Weights of a small mixture-of-experts language model, trained from scratch on English Wikipedia: 256 experts in each of 10 layers.
Below are experts of layer 2 (counted from 0) of a mixture-of-experts language model. Rows are named router (the router's row for the expert), gate (a neuron's input weights, with its number), up (a neuron's input weights, with its number), down (a neuron's output weights, with its number) and show model dimensions 128-191. Each number is 50 + 15 x the weight over its row's rms, rounded and kept within 0 to 99.
Before each expert's rows: a language model's description of what the expert responds to. This comes from a sample of Wikipedia text that the model never trained on.

# expert 56
What it handles: Past-tense ed, ose in suppose or those, and to, his, him, her, them, their, into, up after verbs.
router:63 48 29 40 62 61 35 39 83 54 53 56 34 26 71 39 31 57 74 47 56 48 40 44 82 44 49 36 61 33 52 48 35 33 30 20 74 49 16 68 61 61 22 69 35 72 43 51 17 50 54 62 64 59 38 63 70 47 43 54 33 77 73 70
gate0:39 53 29 79 63 57 30 53 58 40 84 42 38 40 26 33 46 60 72 43 63 54 53 63 40 43 42 58 34 58 45 35 76 47 45 27 56 51 41 12 58 76 43 43 23 26 26 45 30 43 51 54 56 00 61 39 47 39 49 61 67 56 54 55
up0:54 24 58 21 40 59 54 41 37 46 24 46 59 37 73 68 27 28 32 63 38 49 52 57 44 64 50 49 44 50 55 91 56 67 41 81 42 53 62 78 49 42 36 56 64 69 58 68 50 59 71 42 39 69 54 40 43 54 49 17 55 62 71 49
down0:70 70 37 59 62 53 27 42 31 68 30 24 62 47 32 68 53 37 43 47 55 82 59 75 72 47 61 85 66 50 64 63 32 21 67 52 57 25 55 49 53 37 66 41 57 29 75 50 60 26 51 77 45 69 51 48 37 54 42 78 57 66 63 74

# expert 54
What it handles: Endings such as ies, ia, us, ter, mainly Species in taxonomy boxes, plus Scorpius, fifties, trees.
router:40 44 34 44 64 39 61 88 35 30 22 75 64 43 79 60 36 33 57 50 49 51 56 21 52 51 65 46 54 60 59 53 60 54 33 34 43 36 26 61 54 46 83 45 28 21 48 50 81 47 16 36 60 55 56 35 72 48 50 41 68 48 68 76
gate0:42 28 37 45 40 83 30 53 52 71 50 55 71 50 66 49 64 42 28 56 33 61 34 46 60 59 62 54 61 62 42 54 61 42 58 34 54 60 39 47 60 76 67 73 54 26 29 38 67 19 76 64 35 54 24 37 39 69 37 65 53 66 32 77
up0:58 53 55 73 60 41 67 59 47 58 52 28 60 66 53 38 37 50 47 45 57 38 60 41 41 20 33 37 41 50 63 68 47 54 63 62 55 57 56 41 39 42 56 55 22 63 67 69 48 67 42 49 44 58 72 89 57 58 56 18 63 41 58 27
down0:19 57 46 66 61 59 74 49 70 48 59 53 39 54 55 53 41 22 56 87 32 29 29 47 43 72 54 37 46 53 34 46 61 50 74 36 33 83 47 57 58 51 63 40 59 56 41 29 50 46 63 68 38 13 35 55 77 17 46 50 39 60 55 50

# expert 35
What it handles: Word-internal suffix fragments ant, ent, ance, ist inside words like triumphant, guaranteed, Atlanta, substantial, participants.
router:38 63 31 23 32 56 39 66 25 66 29 49 64 45 63 75 81 73 28 53 37 25 41 30 61 66 37 37 51 35 70 59 42 76 31 82 55 40 67 39 54 53 31 67 62 62 32 49 37 36 24 44 52 58 63 62 62 43 30 57 42 43 34 40
gate0:63 62 45 37 70 18 51 64 54 80 40 72 50 38 63 71 49 61 65 59 43 47 50 46 68 56 32 60 54 68 75 33 63 64 40 43 69 71 57 50 36 41 53 33 41 55 49 48 23 74 33 67 46 43 57 39 23 79 62 32 57 58 35 37
up0:35 55 60 54 40 33 40 71 61 54 21 55 43 34 60 58 45 79 48 78 51 49 67 47 45 61 50 22 58 57 43 37 64 61 53 53 51 65 35 68 55 73 38 28 49 82 54 31 37 77 50 56 43 40 46 57 50 71 81 12 63 57 63 69
down0:57 35 82 51 27 67 57 57 95 38 65 54 35 59 61 72 60 54 50 31 54 65 59 45 32 49 72 37 42 47 45 46 52 35 63 47 61 60 45 52 75 30 53 42 66 62 61 38 66 46 56 32 43 41 38 47 67 62 39 66 41 47 55 54

# expert 23
What it handles: Short word-internal fragments like as, ad, id, ond after an initial letter, as in peasant, Honda, railroad, Havilland.
router:60 44 50 61 47 48 76 40 69 29 46 63 48 46 49 68 45 47 74 75 49 50 59 46 67 58 43 46 52 38 57 44 80 59 44 56 63 46 54 45 53 66 35 56 52 64 38 30 49 59 25 50 59 61 57 47 74 13 28 51 35 54 55 32
gate0:48 20 44 55 28 42 30 50 46 56 88 55 53 52 30 64 27 58 16 57 80 62 52 52 58 69 49 40 40 49 59 42 61 55 64 63 44 62 44 67 46 66 45 44 37 36 44 34 42 55 20 25 54 40 69 35 66 41 43 55 34 65 73 23
up0:57 70 56 48 84 58 54 61 43 45 16 31 58 44 76 39 77 53 62 58 35 41 48 54 50 33 47 59 48 51 48 53 36 40 37 21 51 30 64 31 58 49 58 44 63 59 79 55 51 55 77 69 29 63 27 58 43 47 54 28 65 40 32 75
down0:33 46 79 46 29 72 64 48 50 35 56 56 35 39 64 27 75 37 60 62 47 67 61 34 30 37 66 39 46 54 50 44 41 20 53 51 53 53 42 32 41 62 63 42 39 69 37 36 48 71 39 73 45 53 74 31 44 46 44 57 72 11 48 33

# expert 7
What it handles: Final pieces of names and words, especially 'is', 'a', 'i', possessive 's and accented-letter bytes, as in François, Lençóis, Antônio, penis.
router:23 73 40 57 47 56 46 50 66 85 68 65 50 62 64 69 48 62 57 64 38 58 51 38 75 25 75 67 40 33 57 57 52 25 54 46 33 43 72 64 64 44 35 62 68 28 53 73 70 72 63 49 65 66 34 41 74 52 39 57 53 57 50 27
gate0:62 41 38 64 71 45 57 41 76 48 78 45 58 34 36 87 53 39 24 47 59 42 39 67 45 41 34 63 34 51 61 72 43 56 45 57 95 58 31 50 40 75 36 74 36 38 72 35 71 55 45 38 44 38 25 47 50 57 49 37 61 36 55 40
up0:48 45 40 57 59 50 59 59 85 31 62 58 62 60 64 78 50 52 59 42 68 37 47 67 72 49 48 59 30 42 58 83 58 43 52 70 79 45 45 56 40 45 44 61 52 42 61 46 69 36 43 43 34 57 24 31 52 69 48 39 63 42 59 37
down0:35 36 44 55 70 23 20 44 42 32 56 47 45 29 62 64 46 44 62 50 43 61 51 78 22 44 36 40 58 61 45 24 54 44 32 33 43 42 52 44 38 44 36 69 47 53 50 32 31 73 63 52 52 47 54 73 57 54 67 53 66 61 75 35

# expert 47
What it handles: Short fragments after a first letter, especially ub and im in submerged, subjectivity, Cubic, Victim, plus sub, pro, gr and "(19".
router:59 67 59 63 42 47 59 48 53 46 54 51 66 82 67 53 37 44 63 61 72 60 72 63 20 60 63 48 48 44 78 28 63 57 71 58 59 47 71 41 45 47 28 41 89 78 41 35 63 32 60 47 65 37 65 48 20 38 43 20 51 73 49 52
gate0:28 45 46 53 50 51 36 69 61 37 62 50 29 47 71 62 71 54 47 41 30 30 52 41 56 27 48 72 49 55 44 33 51 45 59 75 64 47 52 57 50 76 50 63 71 37 52 51 67 32 70 59 23 56 37 50 39 42 41 51 46 32 72 49
up0:61 18 56 64 44 69 34 59 67 63 60 63 62 41 71 52 67 39 24 31 43 40 54 39 40 40 75 77 53 29 31 42 62 51 58 37 59 41 19 71 20 78 58 38 58 65 33 39 65 46 61 69 35 59 42 77 66 72 45 39 72 50 43 82
down0:54 53 41 69 56 45 57 63 40 50 64 54 16 52 52 20 38 52 56 80 32 46 40 53 42 54 52 57 52 46 55 51 35 56 19 31 63 27 41 57 47 46 86 55 52 61 58 46 74 40 38 88 69 58 71 57 63 14 68 61 63 40 11 46

# expert 15
What it handles: Continuation pieces finishing common words, like "her" in weather or rather, "ack" in black; plus word-start "att" (attempted, attention) and pronoun "he".
router:62 70 45 69 72 47 25 81 26 42 52 46 62 69 43 46 47 68 58 61 62 56 60 72 44 31 40 71 33 69 70 71 77 62 36 51 27 57 69 87 46 42 47 48 49 80 55 75 73 36 43 38 65 58 68 41 46 26 45 74 47 37 25 36
gate0:43 44 32 64 63 69 54 32 33 61 60 59 57 47 44 54 63 55 38 62 65 17 42 49 56 51 29 55 65 54 65 64 46 45 53 29 55 54 45 28 62 58 57 56 42 49 05 40 47 44 73 30 62 57 31 36 38 62 47 88 45 20 67 53
up0:53 51 38 57 53 65 65 53 42 64 54 74 28 41 48 46 55 39 60 58 62 29 52 58 44 24 48 43 35 50 52 75 32 49 64 21 68 50 52 20 57 61 43 73 38 48 17 45 67 41 91 27 53 64 58 40 49 50 65 80 61 40 53 52
down0:52 66 32 48 60 23 10 45 36 51 32 66 52 64 77 74 34 58 78 56 55 52 43 40 95 72 41 65 77 38 67 25 34 63 38 55 56 14 35 42 32 56 60 34 63 58 26 46 59 44 76 28 57 45 60 26 54 46 58 53 51 59 51 47

# expert 33
What it handles: Line-break tokens and list dashes starting new lines in infoboxes, bullet lists and tables, especially before section headings like Area or Construction.
router:43 21 41 41 70 55 56 66 52 47 57 38 68 30 39 60 44 40 70 15 30 75 39 48 78 43 25 53 64 58 58 69 71 40 47 31 55 61 57 77 64 66 44 35 62 25 28 45 43 55 37 36 07 45 41 54 22 53 47 56 48 52 44 55
gate0:42 55 58 67 39 44 39 52 38 48 31 36 53 41 58 40 42 58 40 26 59 36 38 61 52 49 83 56 55 49 54 49 37 46 42 69 57 29 44 64 58 30 35 19 71 38 31 30 48 57 31 47 36 28 68 45 54 58 40 05 49 75 47 52
up0:60 53 55 35 61 66 63 50 67 41 69 73 46 66 37 54 53 40 53 73 33 67 61 41 41 44 29 59 37 60 37 51 52 60 62 34 46 66 58 48 51 87 51 89 39 63 62 81 50 48 62 55 73 67 31 56 45 30 56 92 37 27 58 58
down0:59 61 69 61 51 56 53 51 38 27 58 69 66 65 25 46 49 60 47 57 79 44 73 49 62 62 73 43 63 35 42 50 26 89 59 66 55 99 59 50 43 40 47 51 46 30 55 57 32 29 63 37 32 40 56 59 45 51 45 31 48 54 41 63

# expert 25
What it handles: The word and (also or) between clauses, and first pieces of capitalized words like Albums, Algerian, Alberta, Constantine, Contender.
router:51 59 72 57 32 40 46 39 72 49 29 45 41 51 48 55 60 34 60 67 27 43 75 70 42 75 73 58 31 34 68 40 23 21 20 59 26 34 81 58 30 51 44 45 76 61 67 67 49 51 30 42 49 71 53 45 78 36 11 29 52 46 52 43
gate0:47 49 60 39 55 56 72 45 85 70 39 86 64 47 60 45 40 30 62 62 48 36 68 85 31 65 66 52 46 30 80 64 58 68 37 55 35 54 52 61 29 55 39 69 77 41 61 70 46 49 59 38 26 38 36 43 47 56 32 44 51 30 40 73
up0:47 53 45 44 65 42 29 58 18 34 60 20 39 62 42 62 68 81 35 28 37 63 42 15 59 33 46 57 56 63 14 43 44 40 55 52 55 33 33 30 73 38 70 55 22 54 48 35 57 60 47 53 64 45 65 52 43 52 75 57 61 70 69 26
down0:55 51 41 33 62 49 45 58 59 60 59 61 55 36 47 60 54 52 22 59 69 61 44 41 79 56 42 38 61 40 47 58 60 54 57 47 45 74 31 56 29 54 51 50 27 41 78 56 49 54 34 74 59 31 52 99 46 28 50 69 31 84 71 48

# expert 61
What it handles: Letter g and ar inside words and names, especially Norwegian, Belgium, arguments, legendarium, Strømsgodset, plus capital G starts.
router:72 60 59 62 34 55 57 68 24 50 25 62 35 62 45 54 63 72 60 56 17 58 40 44 31 34 55 34 52 54 31 53 54 65 71 73 44 34 83 70 44 52 43 30 55 62 52 25 48 51 57 42 63 55 14 49 48 63 49 67 64 85 48 32
gate0:51 65 38 34 65 59 92 50 77 55 42 79 62 32 30 60 37 39 48 70 48 72 25 62 65 56 28 58 47 42 39 74 62 67 47 47 55 32 51 42 49 44 65 39 71 55 71 44 55 41 51 56 52 66 31 70 48 27 86 47 57 60 60 34
up0:57 42 46 44 68 23 57 38 72 47 44 67 63 52 46 81 35 55 56 58 65 15 45 52 39 45 27 78 54 42 70 64 69 60 61 69 58 51 67 22 59 65 47 77 40 67 75 54 84 61 66 53 49 51 51 71 44 58 55 11 40 47 63 44
down0:58 60 66 60 37 33 29 52 65 39 57 52 57 48 55 52 38 48 39 45 56 74 67 49 65 28 84 64 86 54 71 51 68 59 56 56 32 42 60 51 34 46 43 90 55 29 49 29 87 33 44 34 63 78 54 57 41 48 51 33 13 66 37 32

# expert 20
What it handles: Auxiliary verbs such as can, are, has, would, plus word-final es, s, x pieces, e.g. Te-x-as, O-x-ford, Minister-s.
router:46 59 71 52 36 53 46 57 63 48 34 36 53 17 68 76 31 65 26 69 58 59 66 50 54 27 48 58 49 37 67 50 71 31 61 69 55 42 23 45 54 45 65 69 61 59 66 40 54 68 61 44 54 67 35 28 63 13 68 33 61 44 33 37
gate0:30 55 33 53 76 44 68 61 50 37 31 54 37 55 58 49 53 48 73 32 47 61 45 55 32 55 49 80 53 70 60 42 62 62 65 54 53 56 60 26 37 48 57 51 42 00 50 31 78 76 67 40 59 40 47 71 35 80 66 48 78 38 55 72
up0:36 50 20 58 61 50 29 55 66 57 52 43 23 61 48 83 30 32 58 44 74 43 65 41 40 79 53 58 62 46 93 44 56 43 26 71 66 46 51 55 55 84 62 68 63 44 30 83 32 61 66 35 80 43 70 44 69 65 55 52 75 28 48 51
down0:86 37 40 27 57 38 49 49 46 69 00 49 66 79 45 60 57 47 58 15 54 47 65 35 78 40 49 54 38 74 65 53 33 48 40 46 64 58 52 62 56 37 52 71 43 68 30 56 47 25 66 18 36 56 47 30 51 43 37 58 21 44 60 71

# expert 6
What it handles: Middle pieces of long adjectives such as ific in Scientific and significant, ical, ient, ual; also slashes, or, and, colons.
router:48 52 72 29 45 46 52 70 40 52 47 53 63 23 61 70 52 19 16 55 37 24 46 36 62 74 54 37 61 77 37 47 58 29 34 57 46 44 60 26 68 80 34 64 59 59 38 77 72 45 55 30 62 38 62 57 37 38 49 72 76 57 40 40
gate0:46 08 58 44 73 60 60 51 23 32 25 06 50 30 57 52 39 59 34 48 30 74 58 52 69 51 72 43 53 51 36 75 69 47 71 43 57 44 42 34 52 68 32 50 20 52 49 34 42 82 51 44 62 52 49 31 78 38 49 50 41 35 46 67
up0:41 75 28 40 46 42 68 65 63 61 71 79 41 66 33 43 57 38 54 50 76 27 28 49 41 63 53 29 42 40 39 19 55 59 14 31 51 49 48 71 60 36 66 69 55 52 43 56 49 57 61 59 55 32 49 73 18 41 54 44 32 59 37 22
down0:56 26 64 53 25 38 58 28 63 57 28 68 34 31 47 59 54 67 65 61 71 81 35 40 56 61 44 46 56 50 49 54 54 57 46 30 52 78 56 34 38 53 47 91 65 45 47 36 44 54 52 54 61 41 49 69 45 51 71 52 54 25 48 09

# expert 14
What it handles: Verbs and nouns of biographical sentences, especially was, born, died, became, career, film, book, e.g. "was born in Vienna".
router:69 71 31 61 59 49 49 36 67 39 58 43 79 61 59 20 69 51 34 48 37 46 57 46 42 49 49 62 64 49 73 56 48 34 52 34 48 43 61 24 24 46 64 42 18 52 48 75 60 39 65 60 47 69 69 32 54 33 61 51 60 53 60 63
gate0:73 41 30 44 34 66 70 39 37 57 56 55 53 39 31 43 52 58 42 44 25 58 46 66 58 47 39 34 46 68 63 25 43 58 62 19 35 56 50 29 45 45 68 41 71 41 47 60 57 56 54 59 48 31 43 64 28 70 34 69 34 30 45 30
up0:59 56 28 50 13 67 67 50 48 59 74 71 57 41 36 46 66 72 57 31 24 60 38 63 49 39 28 48 35 51 42 42 47 59 63 15 26 57 53 39 54 58 74 56 65 48 32 67 51 47 57 68 51 41 52 70 30 73 34 64 31 50 48 42
down0:63 46 41 53 31 71 59 61 27 52 58 47 48 31 45 46 56 29 30 35 45 48 25 53 35 43 39 37 24 65 49 42 25 51 52 41 25 48 59 52 66 32 50 50 57 65 55 43 73 46 67 52 64 54 68 52 48 78 34 31 59 27 43 37

# expert 21
What it handles: Mid-word pieces "our", "or", "ou", "land", as in Labour, Seymour, courthouse, sensor; also France, French, Europe and "Count".
router:48 47 32 65 70 61 53 44 27 39 45 74 32 81 56 62 88 31 55 33 80 73 60 45 67 42 77 43 33 65 27 29 34 36 26 63 33 39 66 34 74 49 56 40 64 35 65 15 67 44 39 35 52 61 69 52 46 28 40 28 50 44 25 49
gate0:58 16 40 38 66 52 63 69 59 61 45 49 37 40 79 34 27 53 68 71 60 61 83 35 34 83 50 46 37 54 53 49 56 25 53 46 61 39 46 51 81 69 32 38 61 71 43 40 43 54 49 92 15 41 34 68 53 55 68 59 43 68 56 39
up0:79 54 34 42 58 44 41 55 29 35 47 34 67 33 56 59 39 49 64 54 73 64 63 47 43 59 50 24 31 63 42 41 22 36 54 31 87 65 50 68 98 52 26 56 26 43 37 57 55 40 52 59 52 61 40 58 39 27 56 53 29 61 54 74
down0:68 44 45 29 49 31 40 33 56 48 48 62 49 36 41 69 27 79 66 55 47 55 59 23 61 41 46 58 47 35 66 53 52 77 25 79 71 55 63 27 15 34 18 47 39 70 69 43 30 57 47 57 35 43 26 46 49 20 44 58 33 83 57 66

# expert 4
What it handles: Full stops ending sentences, often fused to word endings like s., y., ing., ')'; also decimal points and initials in tables and taxonomy lists.
router:23 28 25 62 72 42 33 26 57 50 59 34 68 61 57 16 39 63 66 65 78 37 32 31 38 71 55 34 50 31 32 49 33 75 48 65 66 46 60 63 64 50 52 32 81 54 72 56 55 68 62 59 55 41 72 49 60 55 50 45 45 58 40 62
gate0:44 38 52 36 61 79 69 94 69 53 85 44 60 55 40 51 55 52 69 76 32 51 50 42 54 40 60 44 47 50 24 53 36 34 37 64 54 58 37 73 66 57 45 45 91 63 42 57 48 39 53 46 50 57 51 59 40 60 64 59 69 45 68 68
up0:50 36 25 46 51 75 80 85 53 42 70 47 49 62 47 40 46 44 78 97 44 48 44 37 54 44 54 43 34 38 34 66 45 38 50 49 60 69 45 71 45 58 38 55 78 51 52 63 43 28 53 62 53 34 61 56 42 59 61 57 43 42 37 68
down0:48 48 62 37 47 30 22 55 34 67 34 54 35 54 45 56 60 55 39 55 43 47 74 36 43 78 48 76 45 28 41 43 78 50 43 56 30 75 41 51 53 49 40 62 67 46 63 26 42 62 32 58 63 58 43 53 45 79 40 57 79 91 60 25

# expert 9
What it handles: Closing parentheses, square brackets, braces and quotation marks ending asides, years or translations, such as "(aged 90)", "[sic]"; also "had".
router:37 17 46 47 36 42 34 40 47 41 68 47 35 60 65 40 35 47 38 61 45 33 17 28 23 35 37 75 31 32 47 33 48 34 40 27 27 39 70 51 30 63 55 51 47 31 19 55 24 71 20 56 54 68 47 28 38 55 51 39 35 73 40 37
gate0:51 52 57 50 54 58 29 56 53 39 44 43 71 54 22 76 29 46 33 48 82 40 55 54 50 51 75 61 43 36 57 33 54 54 62 48 48 84 62 44 60 50 42 39 13 36 50 52 60 43 52 47 39 43 68 29 54 48 59 23 59 61 32 28
up0:46 42 43 51 75 57 51 58 43 40 58 36 76 54 46 91 27 49 43 56 64 49 43 62 39 49 50 52 52 39 39 39 46 50 69 49 57 70 59 43 34 59 45 38 14 26 42 45 42 37 58 57 42 48 64 33 57 56 38 25 49 58 34 20
down0:31 48 42 57 57 45 34 72 75 63 24 37 46 58 70 45 33 51 33 64 54 33 53 39 47 49 39 32 31 46 51 00 78 70 88 45 70 37 70 54 65 45 64 73 79 83 47 26 67 48 37 82 50 54 44 62 56 50 54 68 51 40 68 37

# expert 32
What it handles: Suffix pieces ending words, like act in manufacturer and contact, ial in crucial, ent, est, ence, ance, ship.
router:17 42 43 37 52 45 60 39 45 40 35 46 56 24 69 62 69 70 46 22 27 42 41 64 78 26 61 62 32 43 40 70 32 71 43 37 41 49 62 61 72 43 37 41 40 07 66 67 54 52 32 62 53 64 73 44 62 40 39 44 43 49 68 65
gate0:55 49 62 49 17 83 59 49 69 61 43 24 64 35 53 67 28 50 39 55 41 42 37 62 58 54 50 59 35 40 66 69 63 27 50 31 51 52 56 52 60 72 46 49 61 52 44 37 08 35 61 50 47 43 43 42 50 21 31 25 83 29 47 54
up0:56 41 57 51 11 50 59 47 69 45 37 64 61 57 62 59 43 81 27 55 37 67 51 39 67 39 40 67 51 50 60 79 59 26 48 63 31 62 35 36 70 47 55 43 57 27 33 32 08 49 56 44 59 38 42 40 41 50 39 37 39 49 51 65
down0:58 55 48 46 26 35 42 46 40 44 53 56 50 50 42 68 41 13 45 52 27 39 69 53 60 43 45 42 39 47 22 58 52 64 40 45 49 36 43 39 40 38 31 66 41 30 36 74 48 34 64 39 59 55 55 30 52 61 61 49 43 64 41 39

# expert 27
What it handles: Inflection pieces "ing" and "ed" ending verbs, plus "ake" in take, "first", "single", and digit pieces inside numbers.
router:67 79 47 66 17 39 25 35 32 52 55 52 40 50 59 52 41 54 66 57 35 20 13 26 24 40 50 59 43 45 51 44 30 40 54 62 41 34 51 43 49 37 57 51 45 90 63 67 48 46 40 61 71 61 62 26 67 71 52 51 35 56 63 15
gate0:59 60 35 37 47 54 42 58 58 42 63 68 59 65 35 58 29 43 46 35 45 58 52 58 38 25 58 64 49 24 50 53 58 20 53 65 34 63 74 38 60 27 42 44 38 61 65 33 60 37 27 38 35 36 83 58 25 20 36 43 59 65 45 58
up0:41 33 54 70 39 45 44 80 52 18 49 49 75 59 61 31 63 53 52 50 43 63 37 58 69 38 44 69 27 45 53 39 44 57 75 51 53 74 41 31 52 31 44 61 52 52 71 25 61 46 79 42 68 55 65 65 52 20 54 39 53 61 50 50
down0:53 62 48 70 76 36 59 36 41 76 72 40 61 17 55 64 56 25 49 59 44 53 24 47 23 43 50 42 42 39 79 65 66 44 70 48 64 77 71 43 48 68 72 48 38 52 47 24 58 49 75 42 74 58 60 64 57 44 45 50 59 43 69 33

# expert 44
What it handles: The piece art in chart and cartoon in music chart tables, plus mid-word pieces like ep, eb, ud, and the word not.
router:45 84 39 54 54 54 35 63 54 55 56 51 72 52 43 45 32 40 68 76 59 48 39 66 58 67 60 59 51 71 54 72 55 78 55 46 70 32 51 65 22 61 55 72 74 28 44 72 55 50 37 53 71 55 40 50 60 69 25 46 30 50 42 34
gate0:78 69 73 59 28 36 65 40 73 55 61 70 52 66 57 69 45 48 47 52 55 40 54 44 58 58 69 83 26 41 59 77 34 83 49 40 59 83 62 53 69 42 43 60 63 57 46 49 27 55 32 51 35 70 48 40 50 57 60 46 44 49 54 39
up0:38 45 49 48 74 54 49 54 20 35 33 36 41 36 46 34 63 49 50 50 50 36 55 67 25 20 25 22 47 65 54 32 65 57 43 61 32 19 25 52 43 45 40 32 42 55 46 53 52 36 41 42 60 50 59 49 57 48 44 41 55 62 30 66
down0:53 32 51 58 37 52 39 50 52 29 23 28 31 28 61 69 50 81 53 45 45 51 62 46 43 28 42 43 39 39 58 57 72 54 11 74 65 68 70 43 61 71 52 33 74 46 55 60 57 71 72 34 37 65 24 44 29 53 54 66 52 41 40 26

# expert 16
What it handles: Finite verbs right after a subject pronoun or noun, mostly is, was, are, has, were, also, been.
router:46 49 57 60 54 50 70 64 67 70 63 41 42 46 63 41 30 50 66 64 57 79 45 65 65 25 34 58 73 31 59 56 52 24 39 68 39 47 48 37 32 52 31 28 22 14 54 68 52 57 65 49 52 62 41 73 60 38 33 78 46 54 41 28
gate0:47 32 58 32 32 50 65 30 62 56 33 68 36 26 29 32 84 46 48 36 44 39 59 82 71 69 52 47 63 42 28 30 59 57 20 73 38 65 65 42 61 84 44 45 52 38 42 76 29 66 22 60 50 45 68 57 37 59 80 72 40 61 46 81
up0:56 46 51 66 25 59 50 70 66 53 42 46 77 62 71 52 25 61 25 50 72 67 36 41 45 44 42 28 45 57 55 67 51 47 73 24 71 75 41 54 30 31 47 73 60 51 39 29 44 40 44 29 32 55 31 40 50 30 17 47 52 33 57 28
down0:75 57 71 66 49 50 46 14 69 38 38 41 50 27 62 59 35 35 87 77 49 42 44 81 51 62 71 72 81 55 34 72 73 57 63 43 57 68 38 42 59 36 37 43 60 30 68 48 49 84 47 60 48 29 49 59 18 41 64 55 47 35 70 43